config.yaml
n_layer: 11
schedule: "wsd"
train_tokens: 1166000000
Below are experts of layer 5 (counted from 0) of a mixture-of-experts language model. Rows are named router (the router's row for the expert), up (a neuron's input weights, with its number) and show model dimensions 96-143. Each number is 128 + 32 x the weight over its row's rms, rounded and kept within 0 to 255.
Before each expert's rows: "gets" lists some tokens that make up at least twice as much of what it gets as of all text. This comes from a sample of Wikipedia text that the model never trained on. Tokens count by the router's weight.

# expert 30
gets: "|", " The", " when", " York", " American", "The"
router [170 146 198 199 119 188  82 140 121 128 125  88 154 136 170 148  68 133 124 105 203 109 105  89 124 113 120 155 138 121 118 128  92  44 138 166 132 160 140 130 153 102 107 139  76 126 126 129]
up0 [ 89 127 135 142  89 185 108 151 125 154 106 117 142  66 117 140 108  84 162 140 138 168 156 116  91 121 178 120 154 166 174 147 108  68  95 123  69  96 115 146 184 104 134 150 112 127 206 130]
up1 [179 128 184 160 161 120 176  45 133 134 126  70 103 147  95 148 131 143 179 114 133 129 132 105  88  44 209 134 136 141  50 102 137 113 103 177 110 120 148 171 179 105 142 158 106 136 115 160]
up2 [140 121 141  95 121  96 113 135 115  88 160 177 127  88 180 135  96 121 205 140 105 157  90 164 106 169 111 111 169 134 136 135 191  67 105 139 115 111 158 179 169 159 159 123 151 153 132  77]
up3 [160 158 104  83  73 135 131 148  73 111 112 158 133 116 200 114 113 143 100 146  86  92 102 140 111 100 169  88 100 149 118 191 160 100 138 150 132 130 115 134 157  77 148 124 119 151 126 148]
up4 [203 155 139 169 141 113  51 129 166 102 119 108 130  96 102 150 148 154 177 154 109 140  67 111 152 128 159 126 135 141 109 138 140  81 107 120 176 183 169 111 148 110 143 160 123  98 178 117]
up5 [ 77  82 152 105 106 150  81 144 115 134 132  95 119 133  97 106 128 125 114 118 142 173  90 114 107 107 109 131 142  90 189 155 149 113 164 141 146 173 119 118 110 119 115 155 111 162 127  93]
up6 [ 89 124 113 129 160 133 122 155 149 116 131 123 106 111 125  88 114 177 106 136 186  94 105  69 141 129 128 166 125 160  80 206  86  92 138 114  70 143 124 143  85 147 134 131 120 160 119 116]
up7 [ 88 129 154 121 162 110 145 113 112 117 134 155 146  90 122 134 166  93 170 136 116 171  82 119  84 150 139 123 130 114 139 140 117  83 178 122 142  91 145 165 148 137 150 109  66 159 122 127]
up8 [173  81 126 175 138 144 139 152 156 139 126 117 131 207  98 193  94 175 123 167 157 134 124 185 106  81 165 106 113 122 142 138  98 111 153 119 112 189 163 149 129  95 124 155 115 164 147  95]

# expert 14
gets: " the", " that", " The", " an", " a", "The"
router [142 144  75 153 138 136 128 136 149 152 116 147 162 103 120 172 152 155  98 148 124 110  91 176 182 101 150 131 150 140 122  95  83 115 112 230 118 173 179 116 138  79 112 142  86 129 111 107]
up0 [126 130 151  75 127  95  78  97 117 130 126 147 132  94 141 187  97 165 119 130 117 152 102 146 139 125 137  93 159 100 107 121 103 112 139 147 157 175 176 140 148 145 162 113 169 128 116 166]
up1 [ 99 156  80 105 166 173 143 166 125 130 163 179  96 167 156 126 189 155  81 104 103 173  96 124 101 155 169 151 131  94 144 166  98 100 107 156 186 123 122  65 124 106 131 106 103 148 123 112]
up2 [145 146 201 108 129  87 125 161 112  98  99  78 116 145  82 117 158 154 102 107 151  57  75 136  77  88  95  77  79 182 168  67  35  88 141 159 183 117 149 213 150  96 160 122 127 140 114 142]
up3 [165 126 102 135 105 130  94  81  87 132  94 160 229 114  98 149  84 112 156 180 147 111 122 131 133 130 116 180 179 170 194 139 178 110 145  91 129 159 141 131 141 113 159 140 161 125 150 143]
up4 [104 140 101 166 190 158 116 146 127 113  25 145 178 119 121 117 127 140  98 162 167 142 137 115 130 123 104 108 127  91 172  93  53  91 128  92 144 150 145 147 126 206 180 115  75 135 163 163]
up5 [155 150  86 103 180 122 115 184 101 157 123 164 123 171 127 158 161  98 102 127 114  83 137 185 169 113 148 136 108 179 133  91 104 114 165 120  85 127 133 181 151 165 142 190 175 159 113  76]
up6 [133 118 130 105 107 137  92 177 108 112 128 149 110 132 121 127 102 104 140 141 121 199  97  92  70 126 141 178 124  90 104 111 173  98 163 138 203 149 152 117 134 151 155  97 116 118 105  81]
up7 [ 80 132  83 119 142 151 145 110  82 140 122 192  88 134 134 137 145 128 149 102 103 167 119  92 113 120 111 150 120 143 133 140 147 126 174 107 124 147 145  88 151 104 157 177 168 160  91  79]
up8 [175 111 125 142 111  93 124 107  91 122 117 133 166 130 110 150 135 149 148 113 146 103 144 178 142  69 134 152 165 115  85 180  90 122  61 157 147 168 147  49 143 125  41  64 142 137 129 153]

# expert 23
gets: " a", " with", " his", " A", " L", " her"
router [163 155 104 131  79  75  74 176 141 131 157 131  30 167 134 175 121 152 145 104 174 127 104 190 164 145 164  75 180 128 150 174 129 117 121 169 183 157 186 144 130  81 102 110  69 169 127 143]
up0 [132 110 106  99  45  90 123 143 186 118 102 147 143  68  88 150 154  94 171  88 141 124 104 146 101 179 178 161 119  99 140 185  63 133 129 160  80 102 205 171 128  94 103 143 122 145 139 111]
up1 [109 149 112 142  95 113 115 109 104 120 144 181 100 154  84 152 151 130 146 116 106 125 166 139 145  94 101 178 130 138 104 212  84 103 104 131  91 162 205 117 119  71 168 114 181 124 141 179]
up2 [146 134 142 149 214 147 144  85  60 161  99 108 161  96 126  83 128 161 106 112 119 116 130 141 221  92 103 122 124 177 131 165 170 108 141 199 144 146 138 182 107  56 113 123 130 119 191 178]
up3 [142 107 114  94  93 182 159 131  80 142 144 127 173  49  67 102 136 148 158  92 131  92 142 100 112  98 116 154 173 148 219 116 110 161  75 106 160 180 198 134 143 108 146 157 151 155 130 143]
up4 [100 130 161 150 137 159  50 142  84 146 130 161 144 136  80  93  95 144 128  99 137 142 123  60 108 170 146 132 194 156 183 121 136 103 136  92  77 187 129  58 143 139 171 178 206 131  93 122]
up5 [ 72 101 133 112 141 123  99 161  88 118 125 118 194 157 130  70 169 128 124 113 158 143 183 130 115 133 107  65 117 175 125 170 146 130 144 117 128 108 144  94 167 122 112 150 158 152 125  64]
up6 [157  80 145 123  94 106  92 136 121  77  76 159 122 181 141  81 171  95 133 121 147  84 140 123 130 119 152 129 147  86 119 129 141 169 115 139 154  91 140 146 115  99 138 130 100 181 102  95]
up7 [160 179  79 125 157 122 194 139 157  88 159  53 101  75 147 148 124 132 161 109 132  83 120 138 116  72 123  85 146 144  85  64 122  72 149 106 124 125 165 198 168 102  49 130 148 133 149  99]
up8 [ 99 189 132 174 150 100 136 124 104 123 136 164 144 134  83 101 139 155  55 127 166  88 163 168 155 105 105 156 114 172 151 178 120 117  68 119 157 168 147 166 104  73  11  89 113 144 128 113]